config = dict(
    n_layer=8,
    d_model=192,
    d_expert=288,
    moe_layers=[1, 2, 3, 4, 5, 6, 7],
    balance_loss=0.00573,
    balance_bias=False,
    optimizer='muon_variant',
    lr=0.0074,
    seq_len=256,
    train_tokens=591300000,
)
Below are experts of layer 4 (counted from 0) of a mixture-of-experts language model. Rows are named router (the router's row for the expert) and show model dimensions 0-191. Each number is 128 + 32 x the weight over its row's rms, rounded and kept within 0 to 255.
After each expert's rows: a language model's description of what the expert responds to; "mostly gets" lists some tokens that are sent to it at least half of the time. This comes from a sample of Wikipedia text that the model never trained on.

# expert 9
router [165 133 162 129 115 121  93 161 173 116  97 110 126  96 100 125 136 129 168 126  96  89 155 133 157 150 161 112 136 129 125 184 114 121 120  95 137 109 126  83 142 132 120 212 127 101 122 106 106 105 125 159 167 190 144 161 143  81 101 134 174 104 142  61  90 155 184 151 137  56 107 158 128 107  71 108  92 106 150 118 188 151 130  37 150 127  81 131 108 121 129 118  98 147 163  89  77 117 141 152 116  83 143  91 171 155 102  96  66 125 122  35 162 129 104  87  85 121 134  84  81  59 130 151 161 142  99 154 173 140 115 166 179  85  94 158 161 109 102 166 118  90 126 143 127 133 149 165  57 171 156 145 133 125 128 139 150 137 129 105 118 130 118 137 105  59 244 120 150 118 140 119 102 126 139 161 108 127 134 218  91 104 144 138 161 117 130 142 121 166 140 159]
Mid-word fragments, odd bytes. Word-internal pieces after an opening letter, like the p in widespread or im in Weimar, plus raw bytes of non-Latin script text.
mostly gets: "p", " long", "-b", "-w", "-h", "orth"

# expert 23
router [123 136 156  97  91 171 132 181 129 163  89 171 118 150 136 155 133  99 149  77  85 101  81 128 105 121 159 105 177 136 151 110 145  99 106 121 141 100 187 156 133 160  99 138 115 159 140 156  90 169 124 169  99 135 129 137 124 187 137 104  77 118 125 132  99 161  94 143 116 148 126 120  71 132 157 105 154 100 162 140 171 127 125  80 105  78  54 119 137  86 129 158 117  87 107  85 138  75 128 181  46 121 153 144  98  99 109 133 153 157 158 157 164 138 148 130  30  93 119 115  67 134 150 190 142  90 116 141 141 169 165 123 175  94 160 178  93 145 115 123 112 120  75 159  66  68 135 171 113 178 154  75  98  90 188  99 149 159 127  93 116 105 113 137  63 129 143  71 185 154 161 193 122 167 103 105 193  98 103 115 124 181 135 121 108 134 131 155 127 140 132 106]
Field and nationality adjectives. Adjectives and word starts naming nations, fields or the public sphere, like national, British, Art, music, Phys-ical, mathemat-ics.
mostly gets: " public", " national", " Indian", " British", " Art", " International"

# expert 36
router [135 146 179 127 100 214  52 150 146 175  83 142 134 116 147 117 193 142 226 140 117 121  88 127 116 154 129 129 152 143 112 156 138 124  93 109 115  35 183 114 165 168  47 174 108 116 151 103 117 138  79 132 133 140 108 142 103 131 133 129 155 144  79 109 139 145 158 121 109 106 121 125  65 133 131  84 152 121 193 135 101 114 128 104  67 121  99  99 131 133  56  58 138  90 119 140 123 139  64 120 145 140 129 169 142 125 100  88 152  77 169 146 131 187  82 166  63 131 110 126 143  90 148 145 176 116 177 147 134 106 141 135  94  63 183 137 157 119  94 157 107 116  80 124 123  77 172 135 137 121 143 103 143 128 109  90 147 162 112 118 139 141 147 103 134 132 174 137 140 165 148 106  54 150 117 146 130 157 163 128 141 112  66  94 108 160 136 186 152 161 124  67]
Verb and noun stems. Opening fragments of Latinate words cut off before suffixes, such as reg, dep, exp, pl, beh(avior), neg(lected), desc(endant).
mostly gets: " reg", " dep", " pl", " exp", " sc", " rest"

# expert 6
router [139  86 140 152  99 123 130 180 190 149 123 171 193  80 163 111 150  92 131 185 130  98 113  89 103 164 172  81 137 127  84 154 157 129 119 115  86 134 149 163 116 169  91 150  84 147 188 122 106 101  97 119 150 115 106 192 136 122 165 136 170 178 123 125 128  97  78 151 155 126 131 140  94 146 126  97 113 111 144 115  85  75 199 118 147 144  90 129 120 154 174  99 184 105 101 129  48 117 127 109 166 139 106  68 191  68 130 174 128 102 158  80 155 120 159 150 155 109 110 156 102 100 129 122  95 120 175  83 138 125 155  86 167 147  59 172 169 172 203 105 148 122 112 130  68 106 160 191 143 140 132 128 125  78 112 133 115 115 120  84  89 149 115 117 103 125 145  85 143 116 139 143 120 118 173 116 161  86 103 147 107 173 138  95  34 129  98 169 158 139 129 172]
Accented Latin letters. Accented vowel pieces inside European names and places, such as ö in Björn, á in Þorlákshöfn, ć in Bihać.
mostly gets: "á", "ö", "ü", "ó", "ä", "í"

# expert 18
router [148  61 104 161 119 126 143 164 116 105 127 124 152 130 197  42 139 128 140  78  70 119 156 116 102 103 153 139 138 156 186 156 154  81 102 141 107 155 118 112 142 154 121 133  86 136 163 145 129 117 132  96 105 128 150 130 132 185  86 109 154  87 148 117 135 116 182 177 167 139 155 154  96  86 142 128 142 144 167 127 178 122 113 129 113 123  80 147 190  75 148 120 191  97  90  71 119 118 127 107 102  98 104 161 107  85 135 168 119 105  66 155 133 133 110  94  57  84 183 107 115 118 121 100 113 174  92  99 235 117 171 158 178  82 111 162 145 135 136 153 161  74 114 142 158 149 167 104 133 108 155  81 146  61 132 121 100 136 146 148 131  96  93 152 117 133 199  44 121 138 152 160 147 129  72 193 132  91 100 131 127 179 113  98 125 172 146 151 136 124 171 111]
Titles of works, awards. Words inside film, song, show and award titles, such as You, Best, Show, Dark, Love, Star.
mostly gets: " You", " Best", " Star", " Love", " Big", " Song"

# expert 25
router [191  45  83  93 132 126 125 184 148 160 106 121 145 106 124 173 126  68 209  74 150 145 117 121 128 161 158 110 101  73 119 162  91  71 154  95  72 148 156 125 172 146 105 131  99 105 138 174 149  81  54 144 111 128  90 143 140 153 153  65  95 129 142 114 114 131 105 152 161 110  90 109  88 149 133 146 142 157  81 175 171 139 179 106 157  74 135 130 176 159 125 112 139 111 152 112 134 145  83 165 157  86 118 147 114 102 134 143 106 112  78  92 177  85 102 135 142 105 180 193 111 160 170 147 149 143 101 146 133 155 132 163 142  99 102 163 141 122 118 101 147  72  69 159  82 108 172 158 161 151 122 177 188 172  96 111 156 128 128 136  89 128 140 186 126 116 123 101  96 102 121 128  82 124 148 111 153 113 109 111 162  93  52 102  99  91 208 142 157 150 100 131]
Slavic/foreign name pieces. Capital letters and v-containing pieces in proper names, often Slavic or European, like Velvet, Trevor, Vasilyevich, Vilnius, Parker.
mostly gets: "v", " V", "ov", "av", " P", " Val"

# expert 22
router [130  85 167 125 164 136 126 139 164 187 164  97 116 174 145 127  54  40  95 105 133 124 140 106 132 145 135 130  72 173 188  84 177  86  96 104 152  78 153 155 164 150 125 130 138 139 173 116 101 169 113  98 136 124 122 132  81 129 146  94  68 140  92 116 116 157  98 105 200 119 166 110 186  95 121 140 112  91 133 129 185  73 103  89 107 136  64 122 123  67 105 110 155 122 139 116 150 150 158  94 105  95 126 154 175 159 126 121 124 135  98  77 148 164  88 112 123  81 161 190 105 120 138 232 120 174 103  98 123  88 147 155  94 157 150 122 144 130 153 181 159 154  97 128  93  98 129 151 130 143 151 147 116 120 118 130 132  94 162 134 206 139 120 181 143 143 169 141 159 123  82 174 157 118  82 151  91 197  96 122 163  99 106  92 120 125 134 172  94 158 102 175]
Scientific word pieces. Inner pieces of chemistry, biology and taxonomy terms, such as phospholipid, methyloctan, mollusk, coding, plus stray digits in formulas.
mostly gets: "yl", "ip", "isc", "olec", " MPC", "xt"

# expert 12
router [189 161 142 125 100 113 165 156 121 208 122 138 159  97 166 108 150 124 133 128 176 131  75 163 111 134 104 106 123 121 111 163 156  86  69  70  87 119 168 182 146 115  76 129 122 190 135 147  87 157 101  88 209 158 131 146 149 129 121  97  81 137 141 135 130 126 103 161 175 109 222 143 112  98  83 107 130 126 144 103 155 147 149  52 106  94  98 110 165  83 119 112 104 148 145 118 131 105 174  76 125  91  92 108 146 132 102  85  66  84 130 115 147 112 120  80 107 144 117 170 161 104  97 167 161 160 123 131 229 133 118 122 118  91 140  93 172  86  82  78 104 147 147 138 139 164  75 155 123 132 176 135 181 136 157 109 175  83 126 104 139 116  88 192  88 116 158 117  88 119 136 165 140 153 165 108 100 142 118 169 180 182 118  72 137 103 135 121 128 136 121 132]
Ordinals and superlatives. Ordinal suffixes and words such as th, nd, rd, first, second, third, largest, plus and, mostly in biographies and sports texts.
mostly gets: "th", "rd", "nd", " third", " second", "st"

# expert 37
router [122 126 138 152 133  86 146 168 111 181 182 136  92 136 165  84 117 100 164 119 189  21 110 132  82 133 123 118  87 139 108 109  99 138  96  95 129  91 121 114 148 141  98 168 104 131 183 148 181 149 152 141 140 200 122 169 152 107 132  54 117 149 140 172 146 185 119 148 177 132 114 169 142 134 148 119 131 117  88 100  83 133 113 113 135  90  74 113 185 104 130 127 159 100 138 122  71 113  66 111 125  92 109 133 142 136 121 133 121  30  81 108 147 179 114 121 144  95 132  83 113 129 117 141 144 136 124  75 165 110 161 198 123  94 165 111 174 139  87  25  92 119  70 151 102 142 173 113 111  83 138 108 148 174 141 132  86 182 119 149 161 125 144 157  63 112 168 127 110 100 163 138 137 157  86 164 158 102  96 155 152  94 128 116 144 147 110 108 106 150  86  85]
Name-internal middle pieces. Middle or final pieces inside names and rare words, like pe in Shakespeare, um in Singhbhum, un in Tutankhamun.
mostly gets: " Lemmon", " spe", "bury", "mary", "aha", "dam"

# expert 4
router [149 104 107 145 125 125 100 136 127 149 130 131 141 146 190 100 139  93 177 127 139 105 129 152  74 136  73  75 147 126 112 159  78  86  79 111 104  80  98 165 138 116 106 148 119 139 194 124  95 128  89 120  83 118 125 184 170  90 154 123  87 104 150 130 110 116  58 155 190 135 151 161 147  95  94 154 159 125 194 108 134 107 114  63 131 117  99  62 131 152 150 141 174 105 106 124  56 152 107  90 178 129  51  93 192 132 159 126 105 119 137 122 128 116 153 132 150 105 151 146 104 118 108 156  93 154  71  69 131 121 104 159  96 159  84  93 203  94 211 111 131 170 103 119 111 122 121 132 136 119 123 198 180 140 104 119  88 152 139 134 148 126 125 122 110  95 130 106 123 165 143 169  32 127 201 176  82 129 156 106 160 135  85 155 147 117 186 151 127 148 154 134]
Germanic name consonant endings. Middle or final consonant pieces of German, Scandinavian and Dutch names, such as z in Leipzig or Schwarz, berg, stein, ner.
mostly gets: "z", "ne", "che", "ff", "ze", "berg"

# expert 2
router [124  95 136  94 172 103  94 196 158 166 124 168 118 148 133  76 144 149 190 137 114  64 166 100 142  67 138 126 132 135 138 167 154 133 121  69 138 152 120 116 185 158 101 189  94  99 135 132 123 126 113 135 175 129  95 177 110 180 160  83  79 122 113  74 147 177 157 189 195 130 147 160 115 119 164 142 105 137 169 101 141  83  82  77 116  94 135 142 118 101 167 136  76 115 124 100 124 147 113  80 146 102 135 125 134  92 143 152 114 113  81  96 112 155 121 171 125 171 129  83  81 109 112 132  74 153 106  87 175 157 121 144 151 128 106  91 168 134 115 127  84  84 138 144 114 118 130 129 105  96 156 161 103 136 137  72  70 110  99 138 149  93 148 176 170 116 177 144 175 116 196 247 132  82 135 114 100 103 149 144 117  90  92 128  68 184 128 113  99 128 122 175]
Asian name syllables. Word pieces inside romanized Korean, Chinese, Indian and Central Asian names and places, such as Kang, Kunar, Hong, Raj.
mostly gets: " Bh", "ō", " Ke", " Kh", " Kim", " Hong"

# expert 38
router [ 94 115  72 148 126 170 135 119  67 120 116 194 120 175 163 123 133  87 161 119 115 133 159  83 102  57 128 167 109 158 112 116 150  94  78 116  84 139 113  76 206 102 136 180 158 169 156 128 100 141 103 103 141 144 147 129 113 146 142  82 124 128  78  94 103  97 102 163 126 168 139 145  68 148 102  98 136  89 153 156 146  98 126 134 150  99  73 107 175 145 167 170 114 126  78 135 128  98 101  86 142 119 130 117 137  88 181 112 141 120 153  92 153 148 106 107 104  84 163 174 141 173 194 177 131 103 121  91 132 109 142 139  87 104 161 157 121 116 130  95 101 177  86 135 148 101 144 104 166 149 158 109 151 151 141 151 110 165 125 178 150 157 122 203 113 167 122  95 111 139 170 100  83  63 151 160 100 173 115 181  81 148  79  24 124 159 110 181 105 131 101  70]
Articles and initial capitals. The articles a and an, and single capital letters starting words or grades, such as Series C, Class C, A.
mostly gets: " A", " C", " con", " B", " Al", " expl"

# expert 3
router [145 140 156  96 116 137  98 157 173  83 101 101 115 133 116 165 111 100  85 116 104 125 145 172 119 101  31 146 174 162 119 104 159  70 105 140 164 106 128 113 154 133 101 208  65 125 156 104 151 140  56 118 129 127 144 154 152 168 156 112  92  95  84 101 140 158  83 121 154 105 115 116 114 101 132 120 180 127 187 152 108 128 136  38 102 148 123  56 170 147 158 105  59  95 129 134 118  63 144 141 171 134 102 146 151 164 117 150 158  92 155  57 183 134  83 107  94  96 212 139 102 145 125 120 123 104 141  97 131 131 157 191 133 107 144 115 158 125  89 120 108 109 143 154 164  55 133 161 160 113 183 124  92 154  82 124 108 115 142  98 148 102 135 176 141 154 128 145 104 186 167 110 149  95 110 160 152 167 105 181  82 128  84  83 135 173 121 141 156 169 118 140]
Word-initial letter pieces. Single lowercase letters or short first pieces starting an ordinary word split into parts, like c in cold, f in faults, comm.
mostly gets: " c", " b", " s", " f", " un", " ch"

# expert 30
router [ 84  76 157 134 189 138 156 135 162 105  96 136 148  88 105 131 150 120  86 123 135 112 161 106  75 110 141 125  97 130 195 109 140 157 145 103 124 102 183 118 150 105 110 153 132 181 185  94 138 114 129 100 150 175 115 140  81 127 160  92 162 124 149 164  73 185  95  88 168 116 116 131 129 150 118 137 149  98 145 164 137  73 146  54 123 189 104 143 177 154 116 175  57  90 109 143 156 116  82 154  88  89  74 159 128 138  83 156 113  76 157 105 197 118 123  88 112  47 171 134 111 137 130 174  68 189 113 165 108 113 166 172 103 140 140 109 171 127 135 111  90 152 131 110  70 124 117 206 201 114 176 138 114  68 125 152  62 153 138 146 116 176 106 130 145 148 150  93 153 101 122 162 161 150 128 101  91 164 145 131  98 143 102 147 155 176 135 126 139  98 134 131]
Taxonomy and Latin endings. Latin species-name pieces and taxonomy labels, such as gracilis, cecilia, Friuli, plus Genus, Species, -idae.
mostly gets: "il", " species", "idae", "ul", " Genus", " Species"

# expert 10
router [136 151  30  92 134  85 192 165 143 133 116 161 139 125 127  80 167  76 143  79 133 119 123 135 102  93  52 157 125 102 134  84 175  99 111  75 108 108 136 102 106  85 124 146  81 167 148  92 166 134  95  88 152 133  92 139 136 141  98  77  90 185  95 183 108 155 104 148 149 126 163 137 144 144 145 170 133 118 127  78 174 137 151 121  66 121  91 166 147 108 114 158 132 101 188 146  72 107 113 110 107 100 140 144 182 104 134 165 136  50 137 145 159  96 156 131 131 117 200 144 145 152 165 137  75 153 117 148 191 109 173  93  82 106 108 138 192 108 148 176 109 157  94 118 112 105 175 136 124 157 141 143 106 141 173 121 189 130  98 158 102 150 101 104 126 163 167  90 164 140 181 177 108 152  96 139  75  99 110 149 147 101 111 115 111  96  82 140 106 189  79 122]
Counts and suffix pieces. Number and quantity words like two, three, other, several, early, plus mid-word endings like -ist in Armistice, dramatist.
mostly gets: " other", " two", " three", " early", " four", " many"

# expert 24
router [135 108 177 180 106 157 101 185 135 164  82 149 143 137 138 154 111  83 139 116  98 131 127  74  91 143 154 153 111 147 122 184 144 116  56 101  95 148 178 127 122 169 123 158 129 121 186 159 125 127 115 102 148 141 185 109 178  87 183 157  87 176 158 161  80 142  88 129 118 120 100 116 119 111 107 144 136  82 106  84 119  98 154 126 165 120  98 142 192 135 145 137 150 110 185 148 113 101 135 140  72 130  84 100 123  81  99 127 112  84 117  85 188 122 140 179 130  90 151 129 124 132 181 121 183 140 161 132 140 105 123 135  90 114 123 170 185  88 198  73  88 100 103 196 146 184 136 185 132 135 151 132 146  91 136 113  78  48 182  83 140 197 103 112 144 115 131  82  98 112 156 168  86  76 129 124  91  82 121 110 168 124 102 120 107  80 157 184 120 131 125 156]
Romance name vowel endings. Vowel-final syllables of Spanish, Italian, Portuguese and other European names and words, such as ena, ico, ola, ón, os.
mostly gets: "ena", "ico", "ja", "ina", "ola", "ón"

# expert 7
router [155 145 164 179 113 103 149 155 137  91  66 116 140 133 100  72 104  93 148 137  93 138 157 159  92  83 154 101 159  82 127 139  35 131 132 141  61 131 196 108 150 154  90 158 144 127 149 174 100 188 136  88 184  92  83 106 108 123 154  83  95 130 102 214 105 151 149 132 141 111 206 152 105 113 151 153 167 100 105 122 158 125  93  85 151 106 103 113 187 136 160 175 150 102 146 135 136 110  91 114  88 124 118 149 101 164 115 144 154 116 118  96 196 174 167 154  75 124 151 134  88 103 151 153 172 133 112 111 159  79 137 121  80 140 120 150 154  70 175 112 177  71 104 139  92 128 142 134 110 171 119 145 117 115 156 145  96 171 147 105 187 123 198  91 150 113 126  72 161 124 136 124  77  99 113 163 159 118 168 122 162 119 131  76 145 120 173 176 170 149 118 161]
Name and date pieces. Pieces inside names, especially us/ius/as endings after a capital letter (R-us-alka, Y-us-uf), plus common first names and date day numbers.
mostly gets: "us", "ius", " Robert", " John", " Harry", " Charles"

# expert 35
router [129 111 176 118 108 128 113 167 122 105 140 103  79 106 162 129  95 155 162 181  93 145  56 129 133 100 111 125 172 124 150 138  88 149 116  64 142  57 159  99 112 114 138 189 140 139 187  75 172 108 103 117 158 173 155 143 114 189 157 139 110 159 121 171 101 164 154 116 144 126 169 117 129  61 167 117 170  92 119 116 131 140 124  51  60 102 123 121 173 117  43 129 183  84 167 176 134  63 118 157 101 125 103 108 129 138 137 133  83  75 134 120 136 111  93 137  65 100 175 133  96  71 150 123 163 173 114  85 165 151 130 114 121 139  94 130 120 123 140 129  74 136 111 133 126 170 149 219 137 172 129 137 118 165 149 127 135 105 105 161 126 191 101 119  97  86 140  85 140 151 178 150 111 109  96 172 164 155 136 193 138 136  93 107 133 102 204  96 141 138 114 113]
Mid-word suffix pieces. Middle or ending pieces of longer Latin-derived words, like is in exquisite, ervation, ression, ination, ion in notion.
mostly gets: "ervation", "ression", "oration", "rict", "ices", "gress"

# expert 14
router [149 115 125 136 156 131 161 122  90 105  92 153 135 120 187 139 108 173 165 153 108 138 153 112  45  71 122  88 114 160 151 194  65 187  95  82 148 147 103 128 136 139 101 205 128 152 143 163 137 146 149 102 138 123 123 104 149 205 116  68 144  95  82 115 108 158 114 189 186 124 123 179 123 160  71 118 116  92 198  63 102 101 165 116 119 156 158  83 113 148 133 119 115  88 176  55  98  88 110 136 158 119  78 117 169 160 153 124 164  52  91  78 122 149 123 144 122 106 160 135 115 118 168 211 170 197 140 108 185 113 136  83 112 157 133 135 167 139  89 127 136 105 113 147 117 124 120 130 115 140 119 145  76 169 164 104 151 105 137 108 144 172 125 120 140 228 110 119 127 161 132 148  99 111  94 130  86 139 107 133 154 124  95  97 129 168 118 129 107 145 135 122]
Word endings -ing/-s. Word-final suffix pieces such as -ing, -s, -ly, -f, completing ordinary words like polling, cooling, drawing, morally.
mostly gets: "s", "ing", "ric", "f", "-f", "ising"

# expert 19
router [122 162  97 171 149 129 132 143 104  92 143 138 169  94 140 132 158 132 117  96 129 116 123 115 147 102 141  86 125  98 157 109 102 129 100  61 119 134 138  77 140 139  95 148  83 139 135 182  83 147 111 103 148  94 138 118 183 130 126  78 136 112 133 176  89 118 169 166 166 129 106  83 149 137 144  70 161 105 133 110  95 136 125 112 137  67  94 116 139 154  93 122 150  95 109  87 142  80  96 156 142  70  96  60 188 150 118 211  93  70 132  92 142 147 113 106  93  93 167 181  68 127 181 133 159  74 137  96 187 128 133 153 151 159 182 136 118  89 126 152  58  97 164 198  87 107 159 158 158 152 159 129 151 134 117 112  78 147 162  95 207 127  90 134 192 137 117 136 115 104 157 169 163 126 148 162 145 103 130 210  63 120  91 122 142  99 164 168 152 105 164 128]
Opening quotes and brackets. Opening quotation marks, parentheses, apostrophes and dashes that begin quoted or bracketed material, e.g. "a nuisance, (who, —"The.
mostly gets: " \"", "\"", " (", " '", " Mc", " ["

# expert 33
router [129 124  60 130 150 162 104 142 151 156 121  82 154 151 101 109 127 151 139 136 103 103  90 136  89  82 130 160 144 122 142 119  93 112  51 108  74 118 185 143 137 135 137 159 153 117  98  95 116 173  95 118 114 160 169 122  75 131 166 191 144 139  85  95 121 113 132 135 189 148  93  86 143 100 110  89 150 126 132  94 180 141 128 102 160 104 124  44 135 129 126 147 107 137 161 144 148 134 129 156  89  92  89 152 142  96 115 174 119 151 123 122 132  95 114 132  88 101 193 176 103  94 100 159 157 140 180 127 139 114 157 145 139  55 189 168 165  55  90  98 138 132  70 161 124 114 163 177 163 105 130 114  76 136 122 179 156 124 126  68 142  86 120 198 128 127 114  99 113  55 167 194  70 122 123 177 119 168 123  92 106 109 134 111 124  92 183 190 192 154 161 121]
Word starts after articles. First pieces of words following the, a or of, like t in torture, oc in local, plus modal can or will.
mostly gets: " t", "oc", " v", " can", " T", " Mon"

# expert 42
router [204 197 105 114 203 158 132 115 175 139 159 125 108  77 155  85 143  63 144 131 171 119 105 119 111  76 138 118 131 147 131 142 177 122  90 125  83  90  99 147 147 196  80 171 106  99 128 130 101 188 145 143 164 164  60 179 101 149 177 100  98 150 142 115 156 130 137 111 143 141 122 111 116  79 145 117 159  71 123  97 129 117 124 132 167  80 113  81 140 122 155 131 157  98 186 125  89 118 142 148 136 151  73  77 119 130 126 141 178 155  86  85 119 113 118  94  91 104 145 162  65 132 141 175 139 118 103 123 150  74 138 132 179 145 153 164 159  83 132 137  94 104 148 132 115 129 160 140 116 131 198 120 161 113 163  69 101 143 142  89 143  96 111 205 112 112 173 144 129  81 134  78 120 132 164 131  98 140 121 190 170  82 107  55  89  74 169 101 157 125 139 169]
Capitals inside names. Capital letters within abbreviations and compound names, such as the L in McLaren, D in O'Dowd, SSR, CEST.
mostly gets: "F", "D", "P", "L", "B", "A"

# expert 46
router [147 186 144 121 106 146  92 107 107 101 102 125 152  62  82 117 162  95 142  92 106 106 137 152 123 136 107  41 152  91 140 184 100 120 103 112 172 154 102 203 146 171 136 176 120  93 138 141 118 200 104 119 112 106 115 176 158 105 152 110  83 177 147 150 135 161 120 159 141 116 132 101 134 131 136 128 108 122 159 117 153  42 195  74 140  52 146 109 105 170 119 162 103 159 146 138 149 105  99  68 150 142 148 126 118 143 160 161  76 139 111  90 165  88 136 101 124  92 135 104  80 120 142 164 158  86 164  82 152 157 132 190 140 119 117 134 157  76 120  37 116  75 143 198 125  82 105 163 121 174 142  90 107 153 179 119 149  88 111  65 130 153 132 145  87 132 183 110 129 130 166 177 131 110 105 118  89  91 171 156 161 143 145 118 102 149 114 121 127 120  65 153]
Non-Latin bytes, punctuation. Raw bytes of non-Latin scripts and IPA in pronunciation brackets, plus w, opening parentheses, pipes and birth-year digits.
mostly gets: "w", "а", "е"

# expert 0
router [108  56 108 111 197 150 121 191 122 155 183 147 142 106 178 157 126 148 143 202 104  99 150 108 129 110 126  99 117 126 149 112 157  76 104  93  86 103 134 108 128 167 113 124 117 173 149 142 128  96 113 161 104 149  90 141 107 117 147 104 132 166 103 116 157 154  97 123 137 108 138  95 168 162 112 134 168 149 127  73 155 115 101  62 142 103 102  54 112 100 187 131 144 119 205 148 126 103 102 115 128  88  87 178 112  92 162 115 103 128 139  90 107 130 163 171 115 129 152 154 142 157 173 157 105 144 121  99 156 139 137 119 148 105 130 115 150 116 146 131  90 175  77 126  66 153 122 128 122 137  92 103 183 134 145  74 118  50 116 149 114  91  84 119 182 131 137 127  94 136 179 154  88 104 151 156 111  98 132 116 162 190  64  28  55  99 120 161 136 112  47  69]
Name-initial capital pieces. Capitalized opening pieces of non-English names and places, often Arabic, South Asian or Spanish, like Bh, Az, Kh, Guad-al-ajara.
mostly gets: " Bh", " Az", " Kh", "erbai", " Bal", " Gh"